Weights of a small mixture-of-experts language model, trained from scratch on English Wikipedia: 146M parameters, 8581 steps.
Below are experts of layer 3 (counted from 0) of a mixture-of-experts language model. Rows are named router (the router's row for the expert), up (a neuron's input weights, with its number), down (a neuron's output weights, with its number) and show model dimensions 384-511. Each number is 500 + 25 x the weight over its row's rms, rounded and kept within 0 to 999. Numbers have three digits each.
After each expert's rows: a language model's description of what the expert responds to. This comes from a sample of Wikipedia text that the model never trained on.

# expert 14
router:481506482502464456509505517474450479517486504461463523500516494475512499512500488535465451478463495483554483518464484527513514529486545524446552504475524530525484476494509474508497491449525497497463487525498483504521524487474513526508498470495476508501458520553521534459495528534465487524477528507501500451524514508539489452522461506511462505513518533519490496474481485526509505513494
up0:485502519472496512474515443543485511534504487493489494462493482537506461477496486515479505462491500541494513464528488512516512504508505525509479495475501475521496472485547495503472499476495514514543504482470471520476517481525486460509474528498492520484487503491506470500524533478527513462532497533501484501471468490484487501525437496475500478502491513483468474467547469458520484480460
down0:526557532487492512521512510510493528490535538451479474512500482526519538494502515535465487519493485508495517494487489496496523521540445469504472460514516480461511453476519498460531522522502505515468532501490511529520491502485475502467554459477527521511454505478499483480490462497483445518489497446504512514520492458489474480484509462470503523488489521539483494511505483533496552553497
up1:486514495498493474490503543479497482532495531517517502519515461489525517485486465533481499486558512516539536501496468543536536524457488559470534527537528499526429490464528464515511485466517484536513470489490496492513530531493504532465448483488489469496453492523552508446473530497471489528527520546518489542503455491591487512513481534529486455510454567539512514488518512551490544477472
down1:482496464488525536487476464537521529487493476524477482474485497507500469517517524470509495535460507490461504477524515465458465499516497433558506520490442468477568475519526529460505484496506505488526501494489516516483478458505503477511542511536487488547550492455455502566515461510534498489487500480469479478529506478416524537491515491478543518501509432456494473504503464471497478468529
up2:492440511478480505526490510515533484491504540511486484503470483502530478518510526494476464472495506514517506472531480494505498449513504487519510556527517503523477489461516479472481529500552466493548503454490542501464462520542488547515454513490510420512513545494483499489463506458536509462507550489514442489517580481523519533500486495506510491507452515496487523501508510537487504524463
down2:454494486462524527466487510481445503507545519512489528496507464482492511474479514509555518472518508487514491502488503518483523512461524517527480507506517495474518497528483570432511493498506525449479489478507483526517524512540497476496534491550485505507449545501478433525501478532503480522508469512509525482515484489514512465473500502508481503480514493506506490505436509476481474489513
up3:490552506476542475508565537479479453510496486510470488522494498499490502484567499435547522548481500482518459450533489492512505522482540563477523520481479519510492513539563519473491478491498475443543512491528539514556493476514522465451452491509449538493544491498511534500457520551537528455513502522454501503414526528500522487522492512493513535488488444484486521502484491537515475509497
down3:492429492453515496498503485514491447522496492520473478525462530501481491532497466466470522533520572491514491470504473486555464497509520467457512473516455485494503491503506483477484480473488490506510501496500513496474491517454500491508502495508479474501486517555501550503455518532493516513509495490519464474517514533503514534493512504496519504483488504501471482474539506502515487489509
up4:536496504520479511490443498506503514507501482494510509498523483499504479521479470484495463511512502567491470516516480539541479476495427511494509507492497488583472506524497471471496489481525486467522484472478472525484455516513451468535466537491511518461497511453525489489543521537509545462559487505514486478478528512496480507461510488511505447485496509492458536493518488535490485502514
down4:497523507498530503532489498553483562510510468488480555484496504467492493509513510455520503526486506479519530496445520513564521502468514463525524496534490515525445505509467498564502547499510480518504524479457509488488514498502484495507485526482532479475511475479498512527557494526519502497494508523517478508506486488525506499455502490496503516508523458503477514507452523464441493511540
up5:551463505505498547545480472493484494473512502560495476506497537491521470514477502454499521480484534508482515484515477548498546521472504462513462491474466470461523524523517458503501527497516513502503502525510485505513472495504516500509447523505536545501542482503531499553479460526520535467523471502493483548455478508487491492517514478504508503482488546532514495520506455493453494517514
down5:539503511554476551522497459516491513476508500549507492512462537477484449518435532489525506517505504516502494510530510530488482515540518517516492492480495484471522511480491498496474506531483494510538462500486492527525483483492514445499489495528530496466515500481491488526480486502483510508516514494499474500453443499446516525536480436523505505465500481474523493526494516460532444505497
up6:504507517504512502524522478514482474472486520519490471486473532485531484477474546465540496465447498518478496474492538490508481475524498474534490524471460487492511527546482492486495511518474493495511505473504529506511448472486499522500529474506481457495510506433476516532533510525498506433513473481447472509440525485442525518485534506499537531508518466479472531495550510476455481503506
down6:501497530519488543474540475549494496448502473521516478488497503510504492498477529464515464472455505501508480492508512478497487513561495471529500485430487470494535526547482485501496511548486500485530485440509526512481469486491488491456516489552495469502537494459464473510529536505492504466519497494477486437435514487422519526488521445482513516495524475466490485498507505458499451542547
up7:498469522519464475501555476486461474482542470501495481498520486450511498498485509497512511482489552508543530502483483476532515565527517555478506542467502529454491506479518490498532482487495466469476520449536501503500466471491486439490530513498530416505496514512486500479538441455524535492503469518455463485474518496506517550519490528486537473509493487474497513479507511477535486489500
down7:543507441527498500524506525526495513477532514524511490538509547491527483505457484540523502496484512519518516510512525519532481461485510507453547532507490470508495493483498506507482488503529508497478490533539529545475465522501541491453490493458487488467509494520475518515481521498523480505496492506448508529411466530499521515531483487495483481477492499484504517505501512487524525552512
It responds to: Articles and determiners. The words the, a, an, his and possessive 's, often merged with a preposition (of the, in the, to the).

# expert 8
router:499495507515542507500471481532510531484524519501446488471479507509528511509499514484511512537490519486467499506505492539498482491505501507483529478532474515469513493488523527462496509497500500501466495520520526493517523496492522497513527530552506519481531495482501489484460461507501454473548550459511484513519469492491464496514520479485488507513486494469507483495467532517501539521512
up0:468480485504504519514495505490513483481481509523502503518500513499527496489494504512510510488552538517485492506486438524476519513488499505528528518498481534527459517536499448473443484510528484523532488490514505507516467519532503496517471505494519490424494524506492481473498527504497552499550512518485524510519533506508483464526442523510526485522490496507452545486490501522448531480514
down0:473526478484517481471488454506538490512483466543463531486530509503497485469536511479499459523477466513476510507490479523483510518520520530502494491518479529545502499530529520537493501519506473474517530513515481506480489484503487554511524516487527508500556514497518509581517505488472478473476522474523528499488502522526496470480488508455498516495515439489477484524478511493495518518518
up1:481508510515512497506476517494490478457491491530498520507523518547528467430489531507475474506510497527487511501527503541480513526450498546486527495505543482522507500473534469509503520513549490504531454506497504524480506532527489514483491483462522496438502508484502480499502470499485525478547515517512467470481521489535465523510528497491511488503469497522448526473480533531507484538497
down1:440498470472536500495444513488505485458509540514469483509530486476527462487465519521525511485497511493478536464495516474494457506440557521534511483519524498558498520511505483497508502542540473506535547519499485517500500491500476522511519511493485499463497523473480509505526525504496539491514523485544514498535546476538452475494534444503509479504489471509503488507531509481494521508513
up2:500480528495496455529527522413486477472507480507492483536490483495527452491498502456497511481560520512517505484528474543518506513428511509496523515481524501527498489507516475479504514525517495506520466496537487531524483548521495505533472536451495500436483532501485478496501527510473528500555493480476480501490518487547473503502481489510537477538471498510451544484476512535528486508538
down2:499521494522537466540518517450527489451488512475486507513500543494526409455479482511490479512448515506513506446466500467529512531488492543480477489499480432511513518510487483521494515519507529515484502477526497503523531483473472503505515499525498490460498502480480454541493509523500476517506509448495500502482527459522451459494512433521513495512487463461525497545497522492538503505496
up3:481457496486451483526460462486511504458506485534520544539510503505523495468476509533479485482504511524494496463510517546525502525450520533464504513476520489522516496563468474482496504461485508507512458512477495501482480530529506490491485527515522497449469515491505484513508506517496513505509469500522488465472502503513472506507496490519520479488506515486457525487507548524475525495495
down3:486520519485504486472477504555516498448486535490512467482466516488466458478525514520494474491494459513491440505475545500490495529498523485547531492476519486475534506507509494491500512505514520501431530507507480465516495548518472515535526507514460511525477489529486530508533463472499492486469503499541530485529492479470457428444484490532498538507486510494515511499483478525465542493504
up4:492486506517495491498489481483491462500510496472490527518509516492513500499460466512512491487523506530520535500519451529461520514481530553504506548498538498538485498526480471483510504482511518547524479474494480543506525519561457505523473541506482505475468512521447514483477504504490525500529468495518470502497509500566472493515494511504500475546466519501504503499495490521522504451505
down4:528450527488501520481508473514509507466486501545480507525470498471493569512523488504475495498508490482487481491448488483476474521473501462530518497513473489489533460473513510522455497493513509503493537485490486490505509489496432506525502511528473554538541489528452470473498504508498453525482497501510493527487454496523472506492477510503470485504501512512544539481470508529515561511552
up5:510504555509466476533515502493501549524503465502499465511531525492502472517493499466530479465503534531512533499520505530514503492508528510460546538500529478524529506493526469524446508478503534539517468501444497498501499516514542481462474508469512518466480472517516531491483510476481490489537516546479474469463496479571491464503485521567500510491456529476492530490501499502484545509506
down5:512490534523515496514475510462475543490501505508529456480482553527489506537450490473507497476518456488501485470566487474539461496522480465510511490480481493503516465482513521512460459519479553518477500518474487520517499534478475501500523493534481532488509497499520533524512496486475454525489484509492487551442486529545467495483519510514424493482494517486490495487487496491497518464486
up6:495512533524459537524517508508498502466534475521492500501523486481527519503496565493500519529501540485483500509511499509507512516471520548504528527508502516521473513518533455485465513489526494554528501482497518525464481479557506487499486499491508504452486505470479501496493514526496491518544506553478512499466496521520472506503498527548503480493465491488464532449544491492489578500531
down6:467470533515516565456521558549476523478464506518479504477487555504491497503473537486498531519466523488426499483472529534464472472517507525496516477473474504521517491518493509459440516505495498495487521532471514510504508490461495504520487463511494502522550527509499550480521483498519506523458518505516475517465497483522489506501516512508499537504495487512478554497516496489485591471515
up7:495503516509523503468470455486501492456487555501521480506506525531509490479474508494482493495500511526484540477521477532526547510478524522489529515483521503544495494504505488508474509501520501530528515496491500476512495497588513545481485533469493440447467511497479509494496493461503535483536502546501507473521535511530520497565493514530542455464477491530475536491532495511503528486522
down7:484510484505532489470474488519513562491476522520502479506489524503481492465525502493478517521511460512461554552478474488467489515502510500481526480499516505500519506525491466458510504528536528522480481488517524450521532438545520517478493487478504493552516503514512494488521511540503466489505520481491528509487506499512479474521529491497513517522566475493500486525542502563496453521492
It responds to: Digits and list fragments. Day numbers and digits in dates and tables (31, 20, 5), and short letter fragments inside names in lists and sports results.

# expert 4
router:469496495482516501482528467532548498529522459552458551480437458476545522490465435514487451518492477488497549491535478492474503498483490468510489483491508529489526525540500494523524487484468490491507515516501515540479490525511495506519499489488561525511501513487503504485552523519499520452488499489523505529491471553505499525519485552536522518462483495485489493497484471554492499469506
up0:497528523478489492490493508491504507533508525473533474503513491457510494484539471502520516493493521556493484474509509520535498545501524531462511502500552498535474523480505467460515505478501493511494492489500493491466458498532499550463478503475466515481471477522474503505483490518559538475553514540501493444528514466497511533498479530481413464516517495512479480457495473501461444498479
down0:477497509510513465479506479495522476471518456493496513491504529460550554486548507512531525532460507497515578498494522507546509495513490517519494491554545467497492495494498451515499499527511504481451456467472515539505513487531510532474491490501500504470547530543443539524499486449501499503499502559481524481514496502450474499490481562463466474465532493525477517507517507510493540526518
up1:497448468570424541479466472519502491475511535452499502499479466483479520502517465485476524487467516500509500515485488500475466518530498461527508494527509495542527479528512501498454508456468495471517492493494502506488537552484512535477522498525476472467510524494499449501521541490482450551492479502523508474496513528506502511474467515511510504504492565528488523490482491472477469466518
down1:503491496499474533583499446528506532474538524488461448492484495511479471482533471492463483496500492502495519471525490518501495485484501467511507502558519469517519485490533472497492515512460551489468499507493507465491491532468492462469492466496529475526485477514562520484511520494506484475507513530516489521527519513481532492479517496500508512492466523526475491543531503470483470496510
up2:539496498545472493522508532536495426532477536550551486485470482516499473543530509518495491471537515460520487489531494530485487479480495526492483525490529497502548517496508465494478509491486484501496459505494409523508495541490456537532478519484509456456520478531488468440493460468489537505506523508485453497499495502483536496519522487486478534493503497531457495515461548517492492551517
down2:554469531488485503494505485480525501537522493467490443495460468459502537488536484503493498450495494491484530510475502496490495532503484517484458488549517447491451518514513428528499463468459491524505482476495485497476521472519523515466514482530498472484494459508574476479486479463493549504501502541537456498509502513494542474508466521525535519490469462507515481537478491501511493496522
up3:465494506521492515503486554500464470475478524509537487529514532482555503506507528477524502421495520548491453497486463527523503497478549535489547508541523522549505531487504501469448501516538496517513484531502481550497505496525475530509454517537486474445437518537489496511471491511524527517568479501452529475486518466504505498484462504516496482511484508477464461482484520489497525506479
down3:500546526463541460485491496459510490505506489498542506486525475499520535490491516473513513529504493476509472555462533479504562472497504520566537463502498506499450499476556518468525504448523459467483499560528492493525467460507470469519505522490550494473546464502457500479513511463485470499524523528541486486474498492480552527467477509524463498483502534481551502469484508534482528506502
up4:502502499505499512504442530470460506473505530504508486490503543500480529496511533498518528455509500500544489487502503481536496526464481508490496473526500514528496467478521496512502462473490494502518547514521484519534539500493480549536491497492457471492491533476539484505536552482471475493497498478478462516475481516470499531475432498480551460472505513531496536511506495557561496524530
down4:541541477535465504525515435472539504517520474475532501490459509467483514490557482448530531526498498479515470463466479447484493475486511471520493527455542512537473462485510533520547481496474483471484510474513514486535476488505537498461520509497545471492479496475524495507438532469428493504516511513486474495525538480508491534459489515479502508490503543583532521516512489489550450461519
up5:504499499508474492551539509520488482507551490477498507511514446511488543535483503468496490505486561529496488491506525541492582494504514505455519536493515507479477543525496498462474521458490540534479512532509507510499511500506522462459468539455503492499478463528481524479485514455502499477510459544485469490462527448515545479497469548500518501482525539512439498512484518490457518523478
down5:504518496541496482508460524516495511486509525521541508508487478509564535517514503469518506505517513508508503486497526516513487502499483510449507465502502492453492450523516514527566487486530490533491479495491521537527479492521512486459486497506480481495510455477507453519502523490468506477509499488548502497513461443477543480460467582526495464460474492541527485480507508534515502497545
up6:493555468519449465476513520476462530539516479508443530477432533520532496517484495477514521492487481469495470499483529477515437544498502498533484546449465508531503528520509515485513462534455490492526470468485501538530492489506529521503511528520472477475477473516473453485506498535529510513494485507537493473424559496485523509514492478495542507534473485499476441531503509501528486511507
down6:485480511482499436491491470509492506505501504540519487479476483510536531535518500493539531473519528476494465485451537498523448498479507506506428496471477510480498500504476515493575501506496500536521472490517458509511465527515476516487506517480503487508521473511436513473514486479488488519501520497558494511496471499485465504535508487536497504513518504530542433508504513500541487483481
up7:464487537514473508520506538519468443460483527446524491477509465511483514537511538512473525514527467550512540492503447515516518489501465469525530455547487455508516520527547501430444511512484495497528424524518531540494479513521439519519465544491487485424485523524549482476513496566456493465533471513528502471516493571475477485468496511522503466495517528467518459473521489504499508514501
down7:470528527530488510486498526526526527454522514523512505512515476507491531504499458513480494521475523476485475517516493509508486507494495521479493467521469499456498485505496519495486491476499493485503545524504498507508504474477531538477516586520531469504489490492523469492530541509507518497490448510557506515510529536510501479493497519507520505481521515562481506562554515500501424512490
It responds to: Word-initial stems, biology. Word-opening stems cut from their endings, like conv, trad, desc, mod, ev, especially in species descriptions and other technical prose.

# expert 22
router:434499500455501509503494504466492484493505498457483486558554532482489502477504516498509498465453529552496460488481504478551465539483495480516472506481462496515510469495498519477491512503489478479546494484504504475477498543472508433492528503538437535506500524459468464534512499512535487531481490476487496467520540547489480471494495522464484515509559497465495489498490471481499442510503
up0:534489510490517467512503483551496475473541494570544483505490486504498475542498491501495504468476531522532563499526487508480516463507490522514515510488510518509518500507490491504501498516452459526474507450511505471499480507500548520518502465459530459500474468508481492463471526497486480492529481557519497507509486482518534558524537482519487515457488541503460525517530479511509540507542
down0:521532486501486475514563499464445490495518556486493514494465519495508462485468517504489494511488505495533474470496506483471530482481538473475467491461515532498465513466505529490452509509505539502496543511522506555528454522451464489469541453470508509505504532519520509480493464554507488513488475513447498500441489470473518521489535496522498516499484516495514520467522521496530526499552
up1:513537503514486515435499503504475499469509510510514509522474531514501497468500494453497506479492473535505532488512520522490552525479543507548505466482496531482500507559517514497484515545497494492497509476476480497482480500491478503508470521504489461508498523505461527522498516496500545490511485491492502520471505531498518447495523534488469511474515490515494555491515487528524491478492
down1:496474434477505474492520463509498508521442462543501493478521517502500445512489491529466498520506512482458523482497480419492485485479453471509484547505485501476568507484533555473535465527519491505498466534523472497494518531530462481528526543500492534529521446492504502522488512524488482509491489453511427468548488507506526504459490511484496456492510533477498516482491477502509473451435
up2:528530523491462469525497503496505507526508485525492497522522473529490502498487497484451491469502473498506518498511492518538495520523541515485501544488517494456472508500488496513533469487489500480482510473499474512564483529522521463503524506532492512498457512482467498474445491438522505511509508512475486495519523469513471495472511481475485486515495516459472499488526522488491498466478
down2:474484550516498471455467514526528466461506493502495485468491478546499473434521504525478492495509472518508504531530501506476425527468490498524528538484515514524484546537494559485503559506526514468476514542498447447461517528507521494529497474514504482489518512455541485481522508499497521522487493486474514506516532513506507457496441476489505526533477478547537496495496531484510476488522
up3:460506506503502510492430500496481467472538494484526488510497557539461523470480470555491536496514521504481497498488501512520524499492451499462465483573478466508506485493506481497469507505542495482511534563488455508517438566555471498514480513493504523476447513511505566499531489514472476510525514498507495488509512489508485523517519541515519468482487502515483583471490500505504522493490
down3:544531514503528535512543517470494470519487468516527449505526473498496548520499466555496527525484479487536488536513488482481506461541441445518489523501510515478515505471504536490452484501415477514541507482507507520441486506505512452468547501532484475512524457481447510534475516487491504496504528522506488481497492516485482495504491458547550502532526495462469482534548495521487478516529
up4:479459484513498496499498501493507493502475486473485531488527512488515517532477537482519501511459522536558471489482455487495546497487566526485524491507481483477495499533479514512465515496475544516459492454537526553519528489472520503495479481490488433499537504494527474448520483498526517490526485516466500503463498498545512502531525530513459477521513535504470496471486487495496462489485
down4:491513496494521487479477521487519496460486500507482481488500525502525496501492510480463503487501498508529497456523484490542465484451500470506491471519462508458511505515560487507477526511467526463486502496479516527479486497506465482459525487454485497492510481473507513492530512483501489481527492490496506464502457493507524494465559527465472482512507538468519531501483490488495539522501
up5:514487551507500495537491527465528492492493487502534513464472463467506494492464468515514474495559516491471483482477458522490480487496529510496536522515525518511476512439533458521489474502487473512511512479491504527468498488521445548527487514487501490448504520528490530502470498514487515487534516535540504514477511459507505502502485499472502524511474526489509512489513536508487527484530
down5:528512509486492420483487518451495509532489530488495541516521453499534503471515523475463532501523482509552466494484478504528510515490484574477463494469451517492451543485463539504527522501496539460537498535506473472527511495518496474495473475466505500484450539516475494487510491501488475503497503498489508504446489531503506474523517533476481472518489496520491507464466517464494483457507
up6:519483497508484461505487480502511524468514467532508577513493502498521474530493503487514531474526477503490504525483484502510501497498512524530493514481530514483495521501484493470545495519514472503456438522480488501511498490483507506497477506494571478475440508493498527471487483512568472524531451508544505504512477462492504470502511538525535505490499524498491539526460525527488506472522
down6:545483545517510472504502518498501490468488530466462521523547489489476530503512498508510537434509483484517470507486568567487492513539517497473519522509498519540500445447464487498487499484457485478504486511502495478527455514462527457473500526471510490482495494502551467475490452463501509507507478513496496512438486507464491494510506516492480511489508542493524482502514504465491528516510
up7:516502519503472498540479504480499476474551572476528509486477477493471461485550515516505500523488550532501474493509516502489529507497568504490470530482518500493496491467490474489513526527481436541508539525518513508511507508491437498543484526515515477511506543539496505526498509459451515492472548513531495457497520480491501497535507519515495480491478473560515544544542505508522536513508
down7:459541469475506493482538469525523486512497475514493483518501491499508554520511526494499518520518495509513517497455508544518506497457529534557496464475518554499556466518491537527535449453545556492494499508461483522502508483486570527542516545509506472504488496485457496540513494460484478509483487488470471484530516494468487508469472454468488515494506467487480509506506529497520513564528
It responds to: Prepositions. Prepositions after a verb or noun, such as in, of, to, by, at, from, during, until, usually before a noun phrase or date.

# expert 5
router:495507474546520525477451441517495503483506496512478512481459527482531498488490484476489502500475495500505496529522505540505490476488519514486481493543513512492484481528477553438491501507532511490491504510515532462510522496483516514528480534520534491473533497489495473476477498513464501499510483473489515536505498519481471495498519503525496514517491520483499498450500522517525542546523
up0:503514484521499566510475485493474532532485477516522490479511490516493544521418509466512505538498504485528491488556518538430530510508516528494500468460486517492508492486510508462440505483512500504512520502538484504482490518537507490482440497465495473473469475474477480495457526520502518515494475531493517489506509535521530498487477524523485519457485580505502518476532507499503501512481
down0:470525521529561534508509501548530504525471466507478497503530521511519549496461495476481533541505481486515517498549482507495488486477481530506467453504510448541486522522502484503477510513492523483538543561497525507512524468518492523504438482483490481496517510444533462540490509500522480488502520466527484517465437542560460492518551473526480467477479498499509477566519492525485462515477
up1:485503539498512493480509446510508527504508534499503481490540505477510473484497537513510491507508494531472519508500530532531504506457508531507474493462481501496510515514502493554487497480509488528529488472488506493505504532509501553480521516519477531451499488468488503523493502523511523454529514502520509450492522448498454438504494511517484474442475487498465494484544495562509476500479
down1:464530461489484492479488531486455543512532509485467441494484465500504497464517493485490472456534511495533457490519515497500508516495514545521489483499503548474512556481490481504511529514484530468567478523464514517537487507514496545525500518503514491512494473495526481505482491516526442504510484513509526475459556434488462496485517435524488520485513465509487487502469529502560485502461
up2:494478478526488490469526551487499507482500516524475483506525499490543489500461494497489513488497516499474503498497510479517499480494487470488515520538486525562477508536519489513429496489456460527531486526502527525505510490551483533497474561506516517454501493469498500489466499521488538496552531505487483507485500534547483479478481506506508504486474515519469533464503529516492501489498
down2:534511467528470562496486511529517508475477463507499472484482478503473531464527498429549489477518496464498489521501525510508464499505427529462447501529512509546487469518467507467518490473552478489521480503519499515553522505522471457497487491518507534512467490464473503518487518477486519513516477473475479489523507501505480465502494493457483505563496541490493504467505524465498531506488
up3:486471493528454549514453522509489487498526497489547495510514506489531494511496491458532475512535525558489513478494508534489446505486481521501542513491533481531487534493522500465466485497493537529526489483487470536461516522510476503462500543438471484439493509504490505520500514522523529472565476517513480497485526480491486515561496536515450446529472481508485525486525477505492494511477
down3:501499522507515519494505528517476478473494471534500526476512562485449488510502470454563421499512514478458490480567531496499551534469490497548456486493528506554482501465467482523449520463497506460555488495488550499515466495495524465533449536503475544474518538524531477536480497496532533523491522521489481471483530556490484498545491489508491501507501475470526531526512527459529524502474
up4:475490491513466498511495511518489465481545482502479496504555528499507530484473472457497480477539528509508481480503473513485509539505523526476542493497529471519513528520510480499471516480470482512523515482523499538531530509539488503508473543471476466466468489483486513476507544523496502467529530508477488483478487517507519494516465525522497492487473553520475506504512513547493477513510
down4:480495508507502492498522493519566507487498481503500514483475522517469462447530506489490512498457517474549513477478486509495540515459491507497522554542498502469480491417492509471510529496514520503460462569541534494501525483512488471518476497517531483481442504519487525525511524529497481512500537484518538487504500516450545522469460470528535527526475510547479491502491528405518509432483
up5:489466501525521522540508528509490469497525480497484485524506517500543500504445511477491484503547550505505517487489482540489503498466529520526529517494488494524469520510522475518473527468523502492523432516477480534520478512540511525530475538515482476459497498507495493460520524544554510464595486507472480505471513507495483496506493508557511489491494539492470525509500494525467507498513
down5:515469474508497532528505523477501512435522486512469489515523513479481503493511512523533489511523522488502477481540527519551533504470496493513499515469534482512543465476494522478480551465509470489530503537531511552472456531525494485527483532504530514484522522480498485514526486528524536523510523493475510509484578526453525503510448460509528504504464502493455521498520531483526539506545
up6:511475509484529539470476533498492483515512498531508497496481482486496474531502528519526519535520487536555504500525485497498532506502505527484530466481529493490526528519493495524469489496500494499526486487502479523495509521520498516511454534469443471463510502489528494510469514464507499471531481544497477474475488514476452486520475447491501487505470450462480513490490478524483486470469
down6:456476501498527484460496500509499496515535488512451521473493516523517490484538501504513486462555472507518498474544499470514483517473492537513522482501521519502509520471492498523483518471501524484503474507458506498518444493525509507541515462542504517515483521488522496504527473484525443488512502485485518462496530469488501464459469553499473492513515478476488485484462472488481462505469
up7:481487497540477497517481542478499504479533499524508505540498459505540528539485522486487471486560542505518497476483459547536470497488473519491505559460520492514498569506497505485520501488529505506509492523537466545473505500489497505485484490493469487464448511456469489490454500507497510496543503508500484522491526491503501501500464516519541468497484511506445531489516513561530539519485
down7:517494521522537470500532542474509481479503489479465485506461557508523492512493475481509447447547453491457501481536489467503509478508516492477490485525539480447526465465470452491485519490485473513508546515503541508532484544469520447477496486491494525526535536482535536497491466544426499515477535482536507522453496494513496534502482476509492567498484509481539508496491515551557507546486
It responds to: Non-Latin bytes, digit starts. Leading bytes of accented or non-Latin characters in foreign names (Høybråten, Saß, crêpe) and first digits after parentheses or list dashes.

# expert 6
router:481481498509505523488520532529468482498528491539441441509516487534492545568492479458499495535473474477527529483549495501440516480513533510500515498486514505480490555523502494494511517505499533490502479501499517509480486533503519541515469515478519513504506449487515458425536501483529499499459502516504469461480446540494515463496509497519455509462510516423485489467479455527484528450487
up0:494461541531510453510512498507566480509525507548482524491525447452515491520568523489513474446555545494487470489467465552472504504502433553498515508534492482512513482489500484469530517466526473496562453514484496532505459560489468547516494499527478477439476495537485490467471477529475503499522456491516494490479518496495450505483465491501519511500510566482506502458484481519507510515497
down0:492496484507493535461471503473504507503551517456490519468500485454486540493530542481520474510508516499502540506480497481475476509547474460522536486503488493468492511542557508496518520504512487467485493482432544506555486540487464530496475499530524487482546507455525518492502495548481537475507505475520527458487550500506467514506469486517519507462515467498523573475457510498530484496521
up1:509482508517476472498504520492505531493495518486493488478512476458522550550527472489523502458535522503514507484534483518542457506512515575508534481491446507500484515531500523524476516470497503473517499455537471560526526475531486537496512478471520528485488478501474512424503492526515524515506521503465455463513482465497519501499531520512485521496499469519461539496485515504489528518521
down1:514545490477499475492489468513448486488496501532502490468530433514481503493525465496517496500491522469473499464493555476493501459493488479494535487470470490451564500511507576507518471460504509457519480477497510472487522507483520478498519514507510532497504537540484494407525466510523518506512464462505459504470487478513482531508508467478490507505492486517503517491547524527531533467488
up2:487492482545509492516499500469508508520528486509491491477494496482513489508477499492538499452485494506556491461499443553521502494504535497486531490590512475505496492491495490534485494508461518511498486467527524539520444520511495528518464520473495504456504511524528541522537492467503527500505534481503427492505511528500474545547491530531483489557516490483498492503469488476534507463532
down2:505510503461428498461498501529497511480536474507440483487519485464462520477473508542456476510528547517500493506476482486513475526485447454503525514480521552517490498507507516482478498508527480500455482517526507512469512499499516479473520464535493507499434484475491504517555516537465456489488518527513522501539472489440496523490503438494504510514489515508503523545502477453451509505522
up3:544515483546485481474532530508454489497481524501516490483512540488464485526456502480508568468508506508537484528530467498528546504512501543498506485478499493482514522483486461517513477474487468509494489499557474495498484541521546500497450481486498429487526506540505488464544480496513487487494501562472497486493532490472486504522510474491474503483490516504498516451502479496492508491487
down3:547482446523499517545502510524520487519500514502479508493442466537470499520485482526499494519539480501524498502451488462502445487501495469483503490530524487542466532517508466517500542538459493511513505528469493453493510480503503492467529501517489520469569476494554493409470506499483509499495464523511491546485454473446485522513509492481508511483512513459504526521520482476473503532576
up4:460469484520535480500509521506526482507508526506489489526544485501508476467528502492493478481552518520524460494493496508485495517480448503522509517496504480519476478486522460466476506477536493491543447510477502520498515494485485468515458480475509506444469495498506515517480483527491508517539502541460497471520516446499478506520510505523487495483460522517497559491466499492498508501528
down4:499479497493460474467485518493502515490508512478494528469467508469483480512527527491526513506498512460527503507496503479514548499519505489511509509494501511507467494522504504485567547468525464491509520509489498476499460518508496495546492487539503536461483503514496482507466488482489565493511458475511445507463530489573474500475455502514491555453515510526452516561450494466503463480555
up5:501487502548452494488529503534477504522509537471506503490470531507495504531506541503497523448510553545485493477507493503501458507502440537517483486504493503507465493485555473498481489500452478466479481530481477503467538499498467496507454496487481506497517484520511511512548524455519481482568497468506473465501507480494455514473479523490453450488513490503468534443479483502501493455504
down5:462511454482496475490444470485528502503494521509482516498530470496487510446481527502488489507517456493518506501463428551482506543510489519464462505502461485529523513528484509514485498508513524500504545489480506491512442492539497489530476510483488505537491493545525475480493448499497449514496519468522530504496493469481463518502531505517454503489499500509536499522518495507463509494524
up6:466493482533522500465482475493518474529447479500505502508488488530510519493514468528492481479512486524529509472544481498503564478515454483483511461485509499519497525528504527538529483491441506480522477521500531548514453543521506508499491499425504526492476500518499489489516507483506501491485532491479479500501497538505514500529483509533475484490512526506494506453556518508503534484515
down6:455449491510489506516464509463491523465530465509511464493493479456532486481498518495483507466514491481523537477458533503497517537448528494539501517506544526502514507492488536501494527477552544528519492485555516464477462499507525531506481507505485533487485531490469496503461473490525491493468489504514487492502520465496484540500523513494462500529537510551535556493465532508515463531521
up7:450494505502475519541503462462496469459506523469462503539493510514505481515483475543508469480527556525522448457525508540442494503464505524545506504485498509569495508472497498455475510481528473513492446473463483487551483550537473456533471520482498493461447509539507523501524520491522501531549484506465484492539521500516491480491487520507487466514477497479493507460486516477513536508498
down7:489532476524495489520545501497503525506495522498499481471494484508471470475501506552530491480479519490508514534498471479521509511467485503490497524483542488502496476485534516525512500471475487519479541487529511492541491532536523493478474539538463545486498520487528454514484500486485545476519478507504476512495487482558462487545431503514483466485515504527500508518510509509527457472501
It responds to: Biomedical vocabulary. Word pieces of scientific and medical terms, like ase, ide, treat, dam(aging), pos(itive), sym(ptoms), in texts on cells, disease and drugs.